Experts of a small language model: a variant of SOAP for the experts.
Below are experts of layer 8 (counted from 0) of a mixture-of-experts language model. Rows are named router (the router's row for the expert), up (a neuron's input weights, with its number) and show model dimensions 280-335. Each number is 500 + 25 x the weight over its row's rms, rounded and kept within 0 to 999. Numbers have three digits each.
After each expert's rows: "comes after" lists some tokens at least twice as common just before its tokens as in all text. This comes from a sample of Wikipedia text that the model never trained on. Tokens count by the router's weight.

# expert 7
router:484552472510529508508518487483495482523514523481500487511472480574492547484491472508548555495528499487517512497501510541480544502532504511476525481473452511478501470472
up0:512529492446496486523468443525462458470535469498499472488478486480530532469501508507460530518499482517495474526492527474498553491527525494491546488521535522475499504460
up1:497501475517439493475525494563507511520528485531485487515541465554506497513549491542512537462550521536477497515523444485501484518485517508490544478562506497489523514554
up2:534480501535492508501476514466513500526504491472506525546517509506503533517513426518487439501494467540507482528532521513511487472483520540514502465541494479537526497502
up3:487519498475530495468514513499548504476485501492525521519525488518482533486506500491555473489504519492563485481506523442498479515471539449514493447528485499526485482528
up4:486520516494511515461522531494559509510526551497536464528463502520471512491516470520523490535532500496498487547495540488520447511537465505488475506511504505478466478518
up5:502505536501497515520500516500499478516524483488505541470483482486478458481518527475540471546504456451520556465529460468512505525493469508553513498502504483506479517530
up6:504503508476470488476535514453520538513498504527483521517530515505529565491508469487493507528498500501535496495477448516487504525474482543508481486460533519471494491448
up7:500530511531510519500510467503492509444471518507472521476495490533493494491465489462513534497512498496489498505505486515450491498537520534516492523469487497501452516488
up8:537495485450539509435459515460459472487504505506530485472504509515438479464513480533514505511505513514504498521485469489490477520491514471503493465539477511565484519464
up9:534514515510534500488544495479531471498461496488488496555451515521552545528489524518541503448553543496494487473510455484536498446549516551509497462519507454472524470504
up10:509520468512506448544499513514486529489466466468509485488474518497487536474551512518510500507474517496501474503487487509520485545507490490462499515482518475503473528472
up11:493440510491488561482499476475501504476525503523545531496497461545508512520531473510495479483477503534512516529484519513497515508490492537500542487480463518515484474427
up12:472501554498470485477504490509504535527514493539479500472474508507518520539521498465541499521486491473551486501465502507476458492514488497498561489523477528508508495514
up13:510494467475510479512507519502500545453539537512434501515484496511497510462528475487493504538523502513516544474439481498498518534520491480480451452482512485532444510471
up14:482514503473448496445500536518520467484486510481521524527475511497532463506464484530504512518485508518548496490459489482499525511481561511515482490526517530506461530485
up15:498497531506512526485518470511528523510535494481474521497477519510539494529471488487533520523485482505535488440478532486488485527547529478469473533469509508470468493541
up16:467516490499466489477477507523446490536525501504494470496507505461525482525495502528494490486521522527510488522549510507508520494527524459496540459505523466507511527503
up17:481517504460471471523500488478510500507489533498523518500496513467485506503503501470471484467539492497526536444465483483524455473476507496515472526485509482496478507547
up18:487535498525468489510502498478505491498525538523454484496515497533491515450527550509545522480481474488492502520532470440489502508466520561506515508527516461485499490466
up19:538498494450511549536488499511498504522512492493524554501478547543445511497490552478492509492482488479487453486471501533488522535506506514508510469504524498490489471548
up20:512540490506506462525503502498473481486487503475520497525502502546514502509496463521432499498505507482469475513511509537519554438495575512481509457482478491488538504520
up21:521497486488505478509504530546482549504506431490500493530494496485506521520572483500510470486510459483514490478495484487493537494505473501469488505538509478528476482500
up22:495478516506503492485536510526493534520518515491490521536469496505495532469526473485473513507496480508456533527475473503493524532478442532498509540516491489499490469467
up23:452506494528500457534512516525474522481528468494491516483489524522505513461499501516464528507556526482485501504522504515491510477523497544531474524523532474494548506493
up24:484519510479469494491508480513510522528508496535470476534545461500507527546510494483500473480503433508496509483497461520533519485512498488508529504478466505525477496506
up25:483488461479473470467509536514495481568548500471446512556506488532543564512551504491501469493544511497483459488507496518486530525562478489489520484498484490494508492513
up26:478486488521482509483493460513501468530530463553484496506538545512492506508513524500500536527476507508534508513478492505529492500513507514487514539517409482472459464500
up27:535520467491471496550474525492461506496498478545494524523483512485518558516482488447473521478501486521460502535504457496508517530485469521469490458521521484502538523481
up28:534474536516511525513527502519542495524511527499470480476491472497478507485474455496543512509490484489539469540464481441509478494515500528519512451542467523455511493514
up29:513500474489501521494521474501514515502515522504508531525509504511527452508480473511510509517462498533476523491557453547467543491519508481493473514484499514479514490462
up30:509488500516506519510483489496485514496479501495508506503489524516501500525486509492475528480497504492522498507510523486521521498522498462502490530450550532507503491464
up31:474501529497490471524498527511498554469539513444467463452498500527478516495497542499520512471531504488491512488528526497486492459496536482517477526498497499517501501469
up32:500485508509464511505477513512471505527486465487503520500465521524449540479508498519561537497498484456481481524517423557493466487468527524506501516525517477455490488513
up33:520456494476506497526511487525460515466549510499499453510485488535503457501475478511497538487457531541502478515525467487471476514522508458484435523485510508501495532486
up34:502511539485506459478482498528532521473545476487470452531516488493486495483488491494490473477497532497493515499500522544472488506505488521524516431481491491517473497560
up35:531516482476505512516508497491526547479518506539499474445486500507476460487511526520533483490521490527479503499459527511499517475489496537546507475480491528414496491550
up36:513455466504516443537508479473527549519474502495494515542509462503450440527510500485463524485471478482518510519467490547501500538501475484456485529529501526514511490508
comes after: " |", " ", "|", ";", " (", "–"

# expert 5
router:478531486470533475483512494457487484524496511466493546530441469502489515503525463520516512489532511496473504473545442550473518483541534517501521477467481482488495499521
up0:521481483485494503546511489499489491464521525482486561478490499498476462482497477496517518524519485518515461475487489491524502505555518490483476512487542499522490559504
up1:463474519519512492520513510496499490494477507495538486450540523511572530526510530499551494487484496471477522530445485537493515503504520461483491482484530489551507509510
up2:474484457491516481483487467496447466482540482500478470500471488514495491502504514472558505457492453525479532487490522483505500478550541512458462521481567467446490470503
up3:522510474513481461486491529510537511523488523517444482529465523526497459486540549490458524483504501523482502532463492508481531488523504493524488490566497488472491528506
up4:476450527528471512497513502484451495510505485515497464504467495534493482525526459473502554534457489555501507452467474511521474483531491502505488488471518495464469469515
up5:489435503432492526508505541480524507510483505460489499468525551489522493506541513478493444518518502486529491528560526492512489507538515475484534503540506490550497503481
up6:500482493463516505489489503483453526531523480492512468515515531507461472498479506531500486464506498511515463542494482504529426541467508496463475507534538466464506475510
up7:460501453480546505476541516504520486514545471442545494430428501482467515471486545513462491501474523492494500532483493472512441513515503480513508518495471509547511531523
up8:508466450517509545492518482508530514478495487489491512527531472510501532501480453477511499488479492529467477486535475519488457513499532476498501492541458538516519523530
up9:510464530489507511463503526517471487493478513530504479473516507508510482461477500503482490516474459501513465484478518506475454497499498542502509488477487470471522421518
up10:499544471469498489538534520494508514504491466529525506517479511483463512500487482488552466479507533509473479508488477506499516490517482521483513541520530519506483519497
up11:490509502522492513482511453558498494528541468496488475500517480500474495527502507503517512507502510509540508494459511485503502529495466446507481511469515478471496541500
up12:511488518482483516514489453532467460515520473488476496533524471497468518511530525513477467484455477501527537519435464492526502455460509514472536483527537497479469484500
up13:488505481512511540513523459519461474466473498474526516479482538496511552492524494480471485521499469470504489506522470505521507557496498530471524476505518506510506513478
up14:524500524519503478492527534488479502533512499554506479569495476505506493464486524482482473507480507482477465474499497511530510446485525525545522510505477491474493527459
up15:497512511468512494472496446492555515485476499547441513540499469534497540496519456435482549534524497448537521467547485463462478509482508525529501454490479522548537502529
up16:474540514504520463464464532524522525520484495509515555496474505513465445479527457521503510496538459456504499495504493509468473524514498504496528533482475484514513472481
up17:527524499550500467426466542469525515494507478487533503462454537523510504524539493491514527470509506527482490499508500444508490529500528500475492516497495476477483496485
up18:539478523522482500487511499530545481475533483501475520494509535532504489481489473493494492485489506506517481469523524541486511508519500506510498474448492508512454532486
up19:531452514513502539522514471497486485512533522546494519505523501508522513505514517462495468550505489468480502510500495483518509521478529503470486499517545527528521535524
up20:541513514540540474493493511500448483484466496474470523484501518499476486528491461489479474514488508468490477493519449567512504481515462494528505487492529491500512542501
up21:489478488530493476482544499474506519463478525481500494510516529491456497592533500540497516498531503531428507503506503515514491509516515436472533517550506503492465510505
up22:499536491454518489480498500513478498428507502502494471474468512469514498476524552511536488486483535502469509527493485491489498486484467508474492500472486514474444444483
up23:516464478500503494511494507516463492482468498515499486470495485473487493525487479475483524481516505523456528485473501556486504445528513526481429514497498473521505497450
up24:515517492512477510518501496511511452532481476497541493515487456538488530524492532490471484521529474471480544538468536470499500531510492514505519487511558524523480507513
up25:509515459537543543481479465540478439516474484526506507505506477496458563470525483447490509508464473511478493505515544491492496499491499540496489499531542495491503503514
up26:516495496461538517510479510534522488464478487475484501480517492472501498513503509577494474518495505468495474488478519549477487461498494513472485514515480499475480482467
up27:529548500469515473484496521495480480489489490530481510503497511526521506524501531512508548490503487492473490497418509502446473453468463498540474527488517489489489482494
up28:465533548547507523497468524510502454483424524436513516530502534492487497503463505493510523531509488491495492533476481490493461517459472500503493515511465506565458533508
up29:499517513473501512463491488470553458489519474557461558506497513481512474478477512496520497489495468545522498508509492519513516535499450459496549475528548522466529504499
up30:542517477471521505502497521497522514498540478527526482482529494489462477524461518499511513508497483545505497547516526532486486479529488509480531483506456521512501522519
up31:483528512474489519533506514528503510461515527538510491493488476544515491527529528501508488489464522480503518499501419489495474496512474518521522521482466544472510498519
up32:530470507463528519514462511528514459554499493522507515474505468494503504532495526526491495472545523515502489546477493545498504490506510554496492479507470520485499501502
up33:454499446508487506516465502512478502550420508455501529548484453472523531490505501509509517463491488528499489501474529503496472555474502481477497473493511474530478503503
up34:477511478498472524510506475525448574479490472512514446499520480531513498523528505473515536536503460499505549488522469524546493498478491505539559501473517493489505525527
up35:474486512499552558521505489468488524501518501465473474526467510453452483495539552506501479524556506466478498525508479481471454515465488483516488493486520533452464499535
up36:484541529483525510506490493481418515542469499486469473504522467508481520521520468503459499540533512527525501492490485478510449498521550526484490491481527558480492495503
comes after: "s", " to", " in", "ed", "ing", " for"

# expert 0
router:471504486499532500521493496482486475481485497480496489509480475544494539492509528509529525507538490483470491486534472534479546454500548524503488493476486511469499475493
up0:450446519477510484531461511501526472477477484521510486523475517531476544471496482508524529520494495472475499507502542476474479493497497463545500477531486521482472525435
up1:514503530515514490509520466515465508522546500442524533469475479498460529517522494520501527494495522498479469490492477563481489459490497508509478480477481515500495514527
up2:490514478515502497487491492502473524500514511525511456481489519530497468515463507510491499452519464494509459494510502517529507472508549471501540506505474436509533459486
up3:516505522543484482500458507514483469495479512463540526509530506481502500449548548514520499503488514482471511498491479439456550500487532501513546470513502485459518471533
up4:436530494516500496496519478497498531484538454510474450431465511543497506481495512513499496494490540476508496527464495519504534482534478522482484482493518483478527482502
up5:523524566476434475438517489472506460528516496501523470457498514539553494493523514518528490508523485449525492478498501514480496538510500498517492525449455494473457475506
up6:451527531507527482485507510505476463469527489520491517473486480508513505479524548498494519496561493529511478483529513509503485483540510509493525508520457496502489499495
up7:519480483452502508503543469460500466450495492539471552474506470483491552488551498471512454525483492492531520483488519520487496489473539477534473499471482513506499499494
up8:463500537532495503486500464529445554476524510447526519497518500546486532503508521516471500471516498526499509489557513539489490512486558500497491539508456485508542524472
up9:489513481488545502488467514540461524492482528501481469527516504464503491528508524520497457511525515502495523482514514531518478526547469546521489512519501521545466521511
up10:461490467540539508506491495530501524507553489512459474510511512515496529518508514518497504531509477492479493531492516498492461488471527509487498500488492519490486470539
up11:496476508506489504527504472518501530473523510504509514515474487499509473494499548456534515491476500525490468469503485464494521489540493502528480538475498466481533469476
up12:520511495486497513558467497470490481507507511454550480513469451517555528531528484477526491536489448501534515511458509519488532501530482525499517484519544548466493481521
up13:505490506499533498497478514480460525491520473494531438502527485526510513517513495500478516517513511493477494527499558491508496507506535471547495501490481485517530443483
up14:475485529482517507524510536532491516502460472510507468494469501483500498468484536492513494504521538534499463429535493536469468499503478487448514486488486483466473498519
up15:492532475457472443497516473457492469484496504547468541513518500516484518471519479505490535491502523533493497524547502557537546532523498534515518491510488450534499459512
up16:518503454512527461510517510532488475521506521502535475498564474536475523523515523487493509502504501510481488489474523470506512506492510519488476492485485510469502443496
up17:540451492517518539453490482520481496490504490464513530500476493527499489502464509505503497516506500473482507483530516463513475473491503475521479507450481481527471455488
up18:476507523491482491480485491511505552489474481487528470467527532526508482433545492512506517502488482504462500511485520477507537534471515524517501480462523431516514514533
up19:515541496492483492537526533493514497480483478481501484507494454522502462493495527478506535481525505443500498481513534464482499478469510469503513532465512475511510480504
up20:485535537496536474461529522487578501521478515512471528528502486500538531508513518503537529556463536523501500463448517551490483496496532523452510483501488429527502490501
up21:498504502548484459529502463505456467555514555505511571511475466538454512485475522518472500494470450449523504497528484524510494495464528476456500478494516490531543489473
up22:530535503472497480500484504514512511501506531466513495486485501486510479509469524513500480528513507475457478532502471471510489506491478461493471511484527518494468487515
up23:472486512519506499502496458497509507477487512552453513522525511514543493503497467480499491482554528529490501486498485480500510531497500531463505553495467509513502487473
up24:500501509522486468507524477508473511507486544515497502482495514509511563488495463507531502493490531545478508492463487483443460452472501496507520446499485487521498518518
up25:489542477522504519499530491494507536505529490507480552501495528548500496526493515506472513512507483483482547460465482527511511504482453513521511509452500447442479542530
up26:504513463463465472451482476515545471519485455462469517504487519528515478504504505515486529525552483514535490492502505546509533512513487524484479525467480481462489483490
up27:494502472494518500510527483516490508484483463499507482486527488491509425503510528506489480462545537516516550508465491545485490474522477516471526489534523504446513481514
up28:520533487472465518531515499525482471482519495496524491517471525514508465459516494519512507503480486511496526483504515518530524490515503482526515506450507512476505478516
up29:517507492485523476492505507467535565490451507524460498471467491494502542465483501526524513535540521486477483486480461484493472507510509466478496487493522519524539484493
up30:495482476489527508503496466466487470504513464504528486489511502489532497505535500521567532473512511547529557501520510508527477487491499471539498502481499481512499467475
up31:495510523532513473490503497491422518498530473516496525530486540529513506517464506489485519502540514479476471458475533477498547508495500491514495485465466539483517473509
up32:501512485493500456493524549512480570505470468485516500542506475555487548497476450519476534485536523495507509465488526498501475485514552454484486506509503462488497492502
up33:505476493491528491483501484462482511477455502507469500518543480530490513511477506506446491503456538520522488470468501502494499488515527484501518496511491496500527470469
up34:553478467462460486508474526523506503437535498463493505503474459533497482469501482534467510502499503533486500510507471470481483522485461528513527493499469531512475526502
up35:532579467465511476517484508476499502488488456496552499508471503485488468511462472500524534488508483533458442510429489510512519477511496489524510491506478473471538518497
up36:516464486497530471554463475514508461485479472492502474522483513559502527532524498495477530543531530508487510526492519520534483480467500495454490495518523514516550489486
comes after: " the", ",", " a", " in", " and", " to"

# expert 3
router:424533454471539473520513489487511489493484537463497505550453505530470547490520457547546539519519492505514519454535459508493507462519530524472498514471485501458504467493
up0:521465468491508475479489506515454506515501534444491458476502499483463499520507473511489555435531486507551504501526529509487506484519496463557511522517444467423566488486
up1:503536476467488524477494478520481479514524469510468466482531489482511509515541483515489476498470502515512540508465478515500480493486512493478467501512510459493496493489
up2:482506502513507488484508490492522507448534509459474478475529528500487512522492458459523539494516512484498498515532496474511488483480589493534475499495504449504501477434
up3:498494479511506537507537463520454475491515502535491503491483487504473527482487551481513492546510503508516483496509484482496495468500506501502520524451543501464497522509
up4:494501470521519492482523515461512490455544481481535497505483480530469500488512505490559534496531464529499504505507501468535516495508538488526494457473485496474472493527
up5:490523451513483512488493472503504500484521541486492466532470477495545509515505519544491474463491544512540485520467557516517548465527516521483500519496536490496432525521
up6:504507476454531498501514507517505466509480504458480469497516516482501520528500460482506504502515459484495460523479460503522494487489467499496499448534539475495525512514
up7:487510500541508516471490493499538473494498523485462504535503508463517554479516493507497504509480525507514520510546530506499489506520512489472507504492504472519526488504
up8:504469464489519477456509522519504499489451475505497493465491510497500479506507481479523526487495537516501489504512512528509504492497477489468525464494473465478501494516
up9:539528453474476515477478424514556541515493499517493477495546511508502449500523533487500497474465504502524479466503527502493476519495479462511501458458503519499522522486
up10:508515503479506478484525555522509504517478498563458468573482508471515505471473492513504521538544475522516515495517490484484533488516486500472506527409528464460489470521
up11:501516540466499452502531514473535484480498499456530528481491491519526462536533500509487426532536511538527501514470558467484496491488508469514486497487517507484514498509
up12:536500507458500471531517499454507514493472477522480510474499485515499543528459480501491501497490477515537500475535488539515446446503463509529500504463497519491521502563
up13:504487507536521473497514514460507508525493485506529460478487510482488517523490497477481525492476513465488494497500525515525442523517475519504453503493515468471466483467
up14:480525509482509527484499495444511487514434482490505490492484488515506551526511496476486490489519510521461503508479489497477486532474528498487531491495489488562475495469
up15:477552504490481527526490515497479508499463556491467457496527494524505502492504504453513515488566525506531513479501494468527471489517497455515493477436499491476484485455
up16:478522489466478504465538496449485512518470480475513499490485487535519508465505467493495509511520507491517517470528493534495560501482522548469532478498547472479496513507
up17:496496501530493501496515483480502509525513512455483488499506469525538482520478540524533493460497545541536513525519535515535510481452517454465566461503504517519531473458
up18:509517509519493500527494522507509536506484518451459479500506457470505503527465502511508532479492506472522485483500475535464487468524451565513462496506503465516498503517
up19:510468469528474503537491491508507500502533518528461477526496512532523496504532521496537471482517480470503490467524528512525535539511527509489511461542483478490504500495
up20:453535463505471528477533485507499513500478484505550497530446499483515460500516513479505534567529464493453506477499474531486495553544506469526474526462472517492507464503
up21:470502493512501507533461471510539507479495495461490479509464532513546464557542488532513491490545506536489466519544507513513524498485517448500535534480515519504482528545
up22:499536491514511487509533464528461492488509493487487516517484503524495510480497485471521510490516519512523527520484537460492515472522515497490513524544456482515497510534
up23:537508491543494516514514498502515491491496486534470515511461457466487503529482495489494548482493474559472507488516534497517491508483538500482507533462516489434503510497
up24:517509511482461502488495495501509494496503543505481520467494501469513511493474474507472504517511492457460532485521495515447497539535488491510481523500469489406475465521
up25:485499489514446489496505512520485480498499509488503506479501500547486453526503495496474484491528476470518491533492495455516485519491552480490492493551498514491496491525
up26:526475475530474465497498488509514508489471502456486475530476497493510461469493488525452487505499522473515483483503520485483493518502507461501592497442515467489487506493
up27:495486529463496496517538512530538519500492502530519519476485505501450487508509485486465483477462540485468487483502492523481508550456497497512479495486503457469494483538
up28:478496511439499529501521530519518496492506522478501525533507514456520454512514497474497531499520514482486496434520462482470516507491486513528482527485543474489474472471
up29:501511516528450526512555504492512495486487501558561527518484485546495509482577499471531480494514501462523471471482494509523521467466501514472496461507496521518490501538
up30:465454482469504507517514513436516498487535511489504507423511493466495541467495522523489549505510466476506504511461479502496531530504500524495456545526553526551474495495
up31:520511510473557522502535508514561504527537511450471494513457518505503505492500523494498520498463482463515469515475529495478516498450535467462493491559522467522472511510
up32:470482513484475464481510467506499536515531469464500476507538538515514518498504516531508500468501477479459512437499496523534458487516511519503491495506477512483516502477
up33:499488512519507535505484547509486485529527475515500496518504489506487487474535534491523524502503533516506514476482451512542543502501507509494484526477455486540522503499
up34:500478518502496471531482457491531457480464499513489471508472480533519490453525522540474549532511479523524493487519492561464496489466549483487470529503473542539528463522
up35:500506463471558520483498530503546501462467514532538468477500466477507514492510505557482473495494501486472475509512511512442506443494458492517493469483517520520496541520
up36:539471510480524480529506495513519489524494482516475499524486520527486499527513560519530535492468537521509532457523514493513491532452546511482457489494506517515464515524
comes after: "1", "2", "0", "9", "3", "5"

# expert 9
router:457541465497537515526499515479493479466462510489530474514497474567472552498501535497532559524482522477499530451539499527461522474529514522521545478456499481485486511489
up0:475520503519522528505498506484531502518485461494513530481517506491507551461510482482501488504507487445477457501512507487463477538516486446467503518447489476506493516496
up1:532498530501563498520518487448479529494507503475509515512472535454492506527497498494517500468560470499480488538478506518492501511511529540488458479504494516513437486490
up2:548528485530477520484459468528452501456530513455465469501504487503530511494463498495467469530523515494499513469522478515496502488503596517495499523508507503516527523473
up3:540522471466519515496526498469472471492528525471473509501522503531488489520496545494508480482480501478479518505478510510444463512471497497514493498486535560471513502497
up4:471492475487511558514536542524487489506515484466526479488520478498507499540469466576508486536504494481497477467473474446483566470542513501511490508501527505484495503537
up5:532533509505549512488495512485480502491523489499477483506517470485516495505552451469520504449497468526490497501488500465478462475455510485540478462473508498505507504453
up6:523507509515539494524491451505506485454486474506502502458473512530489510461563489482515530487492486518466528473530466526470515477470465485504488547510522501475507478466
up7:469474526491477466441544594502502509501505468497479487491512498508480496547527511503483478510481493502477499514478472521502490486493477519504464496531503512461524496480
up8:502543473490455496468520504492465515531494498520511486482489464529483521493478522502514518470530507482535502466526508513476432533480495488524508491489519514485504515514
up9:478460543510489479489520531507447509539516494478523460481515486493504491511526494473517481493495497488498479494491466509517472496496496469492566527483509517467509475536
up10:536484495474552517495486466469494496509468542493500526502497512492537505521519486449501547461537476523455533492479513487525494517485466478523508535522490523511488484483
up11:473525504495508533518468522500506500518467502485495529547500495487490440456521493485495492529535488449491499534564501497475550460543508526487489535515511499485446516526
up12:493456431500505504512531524468472463518507508498466520462515492518525494507566550490511461555502510497501497527512514455452509468474509517529441492512539506463528497531
up13:495550495517498500503518562478476514532482483495523507480503511478495494483523500485503511477524513467530515506517521496485495466472477470518536475468490502475470536512
up14:486514497493485485574525525474519516483495490514530475455499502503489480492496511451455480523475481512513477495487506567479481474495514529500461528492455493513506538498
up15:513527494500479506507549539524510533470512528482507517531475489529523510496512491467465477488470492490488550484512516539507484490513493482508520511503475514486537467463
up16:500501487509532526540507513510464487529442510504532508501494471490488442462481538544497538503539484514476497503509478506511499520518510460460530473511508495516473477509
up17:501544530545480523499457490447527476533525522484549514487492516544476491499505510482545479462451515519515528519520512498531510502500515484498526469490501476472514476493
up18:505532557515460501541522546518536515500494520524523512535498504499482493486541505521488512522514543520453430528456516451485483474500481511507483476503512530523514492463
up19:494517496519559486492521517504501527501541513487556510480509506531538460515513494475504515490461527536463453510482519506518515488503540536495501545492504503486506444489
up20:516544493504491514542518521490503517530503467477503529464503489495520508486518557509470464518489452504471465491506482486471479545502462489496528524508491481479508527501
up21:449541530496490510483515517537519499496524519494528498505536488475508486459564535479499504511508502519521495540537480503486497535506489486522520513528535501537534487482
up22:494501486513497451465541492485501519501479522519503463554488507473482460532496497496533490491504511485546493449541515497484529507499542487532533508525510508514511472499
up23:515536507502532502491470491535523512497495514504529548465485499518487540501538474538484501514478516500526515479489539518484509469489466516479547444510457507484497524460
up24:517470521483482520494548504527504450512526553497551511471502504478489486560486502492507513466503508459483556522514520500487537512516469526499537482513513532536540538519
up25:492531508524521464568512510481477523482474478471513476511502452521517480505489525535509506499521480545437497502499531505460504492492508501494486550474501477475485517484
up26:455521504514452488517531535513516463564514517466486485465520515491488522524524519490496472466497499495480510530496424540500501508489498464470531498515514508545488486413
up27:486494504496500481497515456493487497492474476502509449517481526453485505501519569494511512500487500528507499495506497502511512477528521439491521529528496513486481452538
up28:506503502499509496509517509532518527500518534493480498519483535529491485512520463516478493522516503504508491478496502517457504511466496501523511445508531480481532528495
up29:494485497462489523500481519500523518518520514534482498481488506503499490535484526501495493492459523469501486483524462504478526505494459522575495505432471501492523447505
up30:556547480520478530510532510471533537529528502508530556507512501496521508458460523509473510501550507472516483541540514486485504506455500474527479479489528500532517529553
up31:483466512459518514498484520518502505460502486539527481516513499521550499515488484435520467507554508520497528534524503492488515492446511515492495472449539503514492519512
up32:505501497475506516477505448510470558474493532495503484491484488513516495489514452512559485493555477508502494518484485504517475468513477474528538543526495481483481534498
up33:462467472528482461518517509491536461501495536497486474501501478480514487454486444526489495512488458463490530527514493530473478517485528491477518466475505477507474514493
up34:484512469471485499514469515508449481511501537486485518506522490512477530512535511524498491487509489481538520498449513503531499477502518494473500529494527477520494473476
up35:500510511497493453487508512493487494475471470466514513466508514547470476520517514538495569545461487511484493495507511516520497517508491501549470496529536523505493507500
up36:482495511493509462482515513506486478521517482491508518529520502501511515442478491478507506515491481511530497473507481470505487513573461460502501532519517524489430509504
comes after: "\n", " the", "==", "===", ")", " =="

# expert 2
router:482494441497548491487487459506477486517511535474483505527496523529521551484510495547520515528523520511481506461488473543478522502520552509475507449484489479479508496504
up0:433506553480527507506496494516546497529500528500462511514532484514510511511553493522471499494471537515498493500496519506531521472490494493470469469510470537527512467488
up1:504532495507518507492504482479498505514461510534532485480517456489528523506539493482537535504521491497495511543495546497486498521490474527494521449515501494500515497484
up2:517509455473488470548497469527491485449539492527501512506469490507471480476505468545514466513514501519484461495573481499514500495492512490501495533511539529519498509496
up3:500496476490476501515470523504554488428504521513513519498497482493502547499500519532495475507514535462480482534518479484502494520541505457463485512479508470503514513548
up4:482497500499530508469492469502529507545504473467559482488482472490476453508526498491490467460487515528526441507503498497486499493507478458480504504535481504545517503541
up5:534545481517472476514510500502470477503487479471469467475481499518482536522515504556496521537501544531516490449489490496504488526471510561494552548553499493531485454486
up6:486492481461503521442450501488476490512490499512462486472538494535492531448499496544524548517524479486478465501535513503491495497476523497484532546496525544479494479466
up7:501491465528514528525465443497460474516515478464512489514501529506524526529518489512478487520469512511484462525560489523472487497507452498518523466509495491498475497479
up8:503523455548499511514442459490465469502532485484493533466521518515525470500499472534448534487505516480511542537491479552531511531522495473510523455500501480515468496465
up9:500479525491482503500506490451484481481474519419474511501515526474492482531524449509512502455480497479474500503488478517510485478483454523492462485529530478491506546535
up10:505533494502508522486533491489449518518487495501480505474524513492511498465510509481482524489525523455451524505515532501495468483481444470516491488514514455473502439504
up11:502503513497498490461518528524485548489504504470561532522502481480469490474524507491506506500445505495495493491482488493473504499514507499506478477494497456510499499479
up12:454520511505478488526485498525470493502531465516521488527468542548525496552512533542520471514517515475533537461473496535500502503481480490556445498485521472482484487474
up13:502532508487548514470522503489536519478557504517477508497500525522497524510494486497503480554474517518510537481470469494476527508505493508504476489473468466489519518548
up14:499451427545512488493472506487500500540511480484540516535515466517487476512470483481500429466486530479525478486517500511504513475502475540464486521557516511488460517475
up15:495484455475463438487461500497487501488491514491505500501460507489563506504529490515506498489523498469479498463477514501540516471501510499464516495521462516456500482486
up16:499511471515518507481519527517479489543476536521506497501509483482498441474476497501486510492511517492515515502518503482500505504494465536478492464508500506499511504523
up17:504481511537503494525495515457509441452498489503465480512508528515450525482475487500461501452537555521507479511463438502530482532521465477538468524512496448480510507560
up18:456530473480511511494501482544495440498492482452480561494476513490482477527524503508472482507514539533506528533504503528513530506477494502477491490495508488469503501480
up19:489488497541502514472545482506503547517518509515499483510505537493554513485538475525458504497494518493553485485457498516483474510479529512479537497516470521501459480502
up20:481532496505519489483521461518497499513520529500466493552514557516493538547495495516542463463541495519523523485438536532509478484509521507525508524464469508519500508507
up21:503511496516535525544489481517522493506467537487487496515533507536537556477524515494495467479446560500446515506519474482493477475502517523481508521488498498533491511458
up22:508517472488471492529459507499492462454487508514510491522480486493504460511491486540485463483511532504491503504493497506487515511463479521500495481490540522511512518511
up23:497506481508485520479481478514508517483466491486520520458482491478472469451528523520508497508519491481508522447470494496491462508533500504531522477509442453489518508524
up24:547509517517455428544474522465479528546548468480485485535505517504504513524516486502500514488491500481539501492533493533499494504515466519455466494474496514487499496483
up25:488524490531486512500544473544496444457525487518483514491525501496486510504515498498515453495501499502504492495491491469550522510495496511500483511450526460489502492503
up26:507493443485581537477517466528493539502476471531463475494474500502514531461483518498529482510477507499529515529507495510526497533470490477510500534477487500484545523536
up27:476495481469469486544507524439451490516491512483506522461472476448465520475515527478477527509521514525497508472494515524475518501513532506514485503511472513538524528471
up28:541499470483541523504467469493513469476491479483487459494459498502501534500489482527530504511503497501536491499503471513463511497567473514488484512514512514512482466489
up29:528510472526497494489493510518471492502502471442469495539471491525534514501526488485469537525513508476479484497482486493451473513519492495498487529517502526481495476469
up30:512553552518513453480499484498524482502478477530512503515513519478489465528509538480469490527508525467503478515509531503484488517488528510482432525550532517469515479557
up31:491493551543514474476509491508503483510492535545500511478498471546475496540487494489500513515499525531570493451516501522445487485508498473558492503491559525475471490481
up32:527480497500511516497487477527488461476512489511503499457494536533464544464485497528520542542516492504464513464495473509460485454523552554469494489509468446490503518517
up33:519519506494522503483488524507513529525490470460542505489519443497523558490503510463475481495502510508543536482492562474492476451511479493480500499498526493516464487512
up34:533486483474494467493495478532534509518508528446506506486506534499531513518456477446494495507507449486474511474507499503516474499475505493500498481508508486535472500507
up35:513526472468491472448482494518574460462463516469485545515510574517497541449515481491510526478494491494495507508486494482525498525493516518469521476522540501450519505519
up36:509474523521527486502494471460491493504502521523477518484479493487494514520534487519530496507458513523494513460520474510452463468472501498496519512506476545517497508450
comes after: " ", " (", "-", " \"", " re", " c"